Below are experts of layer 7 (counted from 0) of a mixture-of-experts language model. Rows are named router (the router's row for the expert) and show model dimensions 0-95. Each number is 500 + 50 x the weight over its row's rms, rounded and kept within 0 to 999. Numbers have three digits each.
Before each expert's rows: a language model's description of what the expert responds to; "mostly gets" lists some tokens that are sent to it at least half of the time. This comes from a sample of Wikipedia text that the model never trained on.

# expert 14
What it handles: The, possessives, pronouns. "The" after prepositions as in "Player of the Year", possessive and object pronouns like her, their, us, not, plus cell-final numbers in tables.
mostly gets: " De", " not", " acid", " Lemmon", " our", " their"
router:412553561556476551430493560495464576500505520476438470542451551450518541501432490412462485495462480411505508476511497401495507505434481570379464419482485603551456497517505561505559429472591445456592480466560528475528435472519513536468486573491478562497489353554440434459530508556519435465

# expert 11
What it handles: Abstract noun suffixes. Suffixes and whole abstract nouns for processes or institutions, such as -ation, -ing, -ology, development, education, law.
mostly gets: " development", "ation", "ology", " performance", "ization", " Genus"
router:442540562544484559432512562490447559476541476506467442547487530433527557471422465474467417457500447488536519450555466424522519538480446552368502439490472614571538486479540527497572514485550507487502457498515545499551468436496408544540506553443452544512460380567523450420517547519557476439

# expert 6
What it handles: Such/so/later, foreign name pieces. Words in fixed phrases like "such as", "as soon as", "later", "early", "the same", plus inner pieces of Spanish or foreign names, such as Ol-av-arría.
mostly gets: " later", " such", " same", " so", " early", " MPC"
router:473552507507433542422461528475402630461482556417461484554512533492427582482490507430485429483494491485543442466479482459579453525530409524468454469485542564514521413524577556474461495417557455488607464540510474496538490421498490498498516549494425540518491336539385457440564454452545500448

# expert 8
What it handles: Conjunctions, numbers, possessives. And, &, two, three, five, closing quotes, and the possessive after "one of", such as "one of his finest", "Hammargren's".
mostly gets: " three", " two", " Ba", " chairman", " conv", " five"
router:426524551540500562438464537500461575485492541476450440560462567436524544513412482434459501501472448412511471442499491413517500520435454578350475415474481571540497465509473523505560453478559418446608475462566524476514458486522508526504516587480476556492485365564432418480515500596533449473

# expert 7
What it handles: Mid-name word pieces. Inner fragments of proper names and species names split into pieces, such as Ca-es-ars, V-ass-er, and table divider rows.
mostly gets: "|---|---|---|---|\n", "iet", "})\n", "|---|---|---|---|---|\n", "alg", "|---|---|\n"
router:443569517457496533380471580465465599487507482497497399517459544504493542470416497475461407483475469423488440465517410451505399524424506493439439469470556538595478481504442560529595438464550595475487419494541532500543455457525479502504487454516501580543448449585472401516556512454549538500

# expert 13
What it handles: Prepositions and linking verbs. Prepositions and auxiliaries in running prose, such as in, by, to, was, from, and colons after infobox field labels.
mostly gets: " by", "In", " became", " was", " during", " from"
router:438531555473487493429507541453449598464530509466501505490455453424487557507414472436455436529726417433506487428465493445554465461488449541401531448471493500634537449495514588524564497498558481448552448511565560474549442434517540578485495527487488547483490392549452442477503481450552442413

# expert 12
What it handles: Verbs and participles. Main verbs, past forms and auxiliaries after a subject or "to", such as had, has, took, won, hides, describing, erected.
mostly gets: " has", " have", " had", " took", " based", " won"
router:421574595548465516377520541442469542482533490500491491544497493480480535492441458444482505473621451437553503457486476394526491472483439595352515382538495584586569469490524594524498524513535508457601475497474528528526452473496455510472481529443470536518500425526524410450519506473539561446

# expert 3
What it handles: Clause-opening words. Pronouns, relative words and clause starters opening a clause, such as who, which, that, what, He, It, They, plus commas.
mostly gets: " who", " which", " where", " It", " what", " They"
router:436550528555464575420504521498495616485506498476468487556421512460478548462438502438463424526553433479457500456490491383529523517437435553361438423458518594544518546573454544539582496455538444456564443474553536469496451470515489542464485552431472505515489391552450413449514502489498523525

# expert 5
What it handles: Numbers in lists. Digits and spaces starting numeric fields in scores, dates, tables and lists, such as Flamengo 1-1, 02. "KOD", 1987.
mostly gets: " Genre", "   ", " Born", "184", "Note", "185"
router:397552525531483529471500533457404539499488492457513432586455517498496511486467524451469445543664456414467474461451496385503449503498414582402553418479536573615527554503600577534559423485528433476549498460513576474545471435513446558477510582501482553541471360592445444512533520516538473438

# expert 4
What it handles: Indefinite articles, determiners. Articles and quantifiers opening noun phrases, such as a, an, any, another, every, often after is, was or as, plus the adjective that follows.
mostly gets: " a", " an", " Best", " any", " An", " another"
router:490507449499432506434484522432438513553526536510486470558473498433506559462474491484433511535713469429513520463494456382566474543424520492391499430476566563586506525456588556526571490460544414506514458514542560520511474432518448562494495560532479541492489395567455439484545445491539455467

# expert 15
What it handles: Sentence and section ends. Sentence-ending periods, period-newline breaks, closing heading markers like ==, table cell bars, and ")." closing parentheses.
mostly gets: ".\n\n", "==\n", ").", "==\n\n", " ==\n", " ==\n\n"
router:469559561507485560466490547469430595485551487480501470496461473520419546439428557461404479552618440433509483417448473426518489527443432548447527399463508534581519518553477574512543442457547522479532524496500561518497479450475461508454532616439492562490536335577447424463506502378543497464

# expert 1
What it handles: Year-number prefixes. Leading year pieces like 201, 199 before a final digit, decimal points inside numbers, plural nouns such as students, events, communities.
mostly gets: " officially", "__", " Years", " students", " friends", " communities"
router:431523558522506540419462550462480564491483537489439454561455578430525535496418485442453471483452466422515480445500497395478510504444466573371487412479487576564475507492511534506556434477561419444579473488552524487522465493512524549493546582478519562479499339565444430475523514563534450455

# expert 10
What it handles: League and national names. Proper-noun words in sports competitions, states and political bodies, such as League, Cup, National, World, State, plus digits in dates and scores.
mostly gets: " National", " World", " League", " Cup", " Championship", " Army"
router:442579496555528552463492525516471556482514532484461415534423478490488570491484553456464487485540421514450493456503435460523490551470498529435468447500508541522507498539610598535599438448563463481520456433527520438493483482492523552489459570482466536529557348514471438469601464510516433459

# expert 9
What it handles: Units and infobox fields. Unit and coordinate tokens in infoboxes and tables, such as km, mi, sq, UTC, °N, ′, plus "of" in titles.
mostly gets: "°N", " km", " sq", " mi", " UTC", " cm"
router:443503593492515514416465484487416632503490542446382479579496521475492580506443534516390449563620503457417478476493458442475528511438448524393475425527526621539519531536548484537527445483552440526583526507593527461480488459486533553444532578543434530481480419521407465484581497543515411472

# expert 0
What it handles: Line-initial dashes, word fragments. List-item hyphens and dashes at line starts in infoboxes, such as "- Listed height", plus mid-word fragments of rare names like Wind-r-adyne, Th-ru-way.
mostly gets: " re", "-c", "-s", "-p", "-d", "-"
router:439498480428490527461486510443411608497531469509497474529438465455474512442538538493445489507493419425499503497516465477529466486447472521442455494483528548584494471614590576530609477490503507468514490506535486521499479482473505530443493528479506531515546501515562337468529497484516511449

# expert 2
What it handles: Commas and table pipes. Commas, semicolons and pipe separators after numbers in tables and clauses, such as "641 | 0.37%", ".253,", plus word pieces ending names like Reynolds.
mostly gets: " Char", " sm", " husband", " wife", " Sir", " Tr"
router:425548531557503521442472540465497579517487544475449440547451536459466548530403478454479492490469483455496488454527482386507529482415450567385472413477500587595495491530491563494554454488581399453589456481536533460509453467530513546490514603497493527516520347556454424454536500537541463472